config = dict(
    experts_per_token=3,
    d_shared_expert=0,
    activation='swiglu',
    routed_scale=1.0,
    router_cosine_scale=10.0,
    norm='rmsnorm',
    norm_place='pre',
    norm_eps=1e-05,
    positions='rope',
    rope_base=10000.0,
    rope_fraction=0.25,
    parallel_block=True,
    lr_head=0.00441,
    grad_clip=0.5,
    decay_shape='linear',
)
Below are experts of layer 11 (counted from 0) of a mixture-of-experts language model. Rows are named router (the router's row for the expert) and show model dimensions 240-279. Each number is 500 + 40 x the weight over its row's rms, rounded and kept within 0 to 999. Numbers have three digits each.
After each expert's rows: "gets" lists some tokens that make up at least twice as much of what it gets as of all text. This comes from a sample of Wikipedia text that the model never trained on. Tokens count by the router's weight.

# expert 17
router:497467481591513506497510393481484535555467579441571496494512486497513462431521446538460541598468471507467523444517547506
gets: "s", " s", "es", "ers", " S", "S"

# expert 8
router:530464522452526505478532547517458493507546491514486559429479463474518513499516474496518391466578528524522549503504449483
gets: " the", " a", " and", " The", "'s", " two"

# expert 28
router:529462556463505474520540530490547515515474509495558504552536414487449494510568575497500453534449436529440510530567536543
gets: " in", " In", "In", " May", " October", " July"

# expert 16
router:481431501521431590486547521486571515470424563555514487491527554460471471577448562439528527498543487551497501470450503526
gets: ",", "-", " and", "s,", "a,", "),"

# expert 23
router:517505501513454458532481506460518480519486496476527492561452508500474538488494556482478472544550474525504493491452466491
gets: "-", "|", " United", " New", " •", " South"

# expert 14
router:523521506487440522527417556549467489542579537538424520507461512502482471502476460581481528513514473457508539516512517464
gets: " on", "ed", " up", " out", " used", " known"

# expert 27
router:420559524512446520505495534533480424540470483488468515490436480469505502470462532464481511498461513453535478491444563530
gets: " |", "|", ";", ":", " /", " 0;"

# expert 0
router:456555538563520523500426467546453481522516526463490509510463494535530519505523511533490475482603543499503543509534550461
gets: " ", " 0", " 1", " 2", " —", " 3"

# expert 30
router:469506517512454477455537485533467525512566516484516473573476494473535458595545499501509449469599452476486525447432436493
gets: "\n", "==", "===", ":", "/", "′"

# expert 6
router:431477571457545546489533504485489510466464548537502500482503532501426493433440468463466508473615486541501542487504435555
gets: " the", " a", " his", "'s", " The", "The"

# expert 11
router:469507483467517544510494515550465571479488425461492538514469518526569506396523548511466520526518465439503426521584512420
gets: " 5", " 3", " 4", " ", " 6", " 1"

# expert 22
router:538526543488478502502517468528502563541515478450505418556533551477483568480474512498540467487553504514537548479466449506
gets: " by", " of", " with", " in", " for", " at"

# expert 20
router:465475468495483516547522464484562489484543515474455468478454510523528470432411508517544465482471507492457595511460411496
gets: " |", ".", "s.", "es.", ").", ";"

# expert 1
router:465514514490455596498487522529553512540509485539493465518528501470514466395508485439459607540471499455607593502518481551
gets: " to", " the", " in", " of", " The", " for"

# expert 29
router:536543558484535493498481452457560507526459511546543459510455506476540442496535525473530444420400553516522499526478435469
gets: " he", " an", " it", " He", " and", " which"

# expert 2
router:464578457500469537468523494477517466492567515479584520434484459485531492484493498522534525505452446472538564491526539510
gets: " of", " was", " is", " to", " and", " with"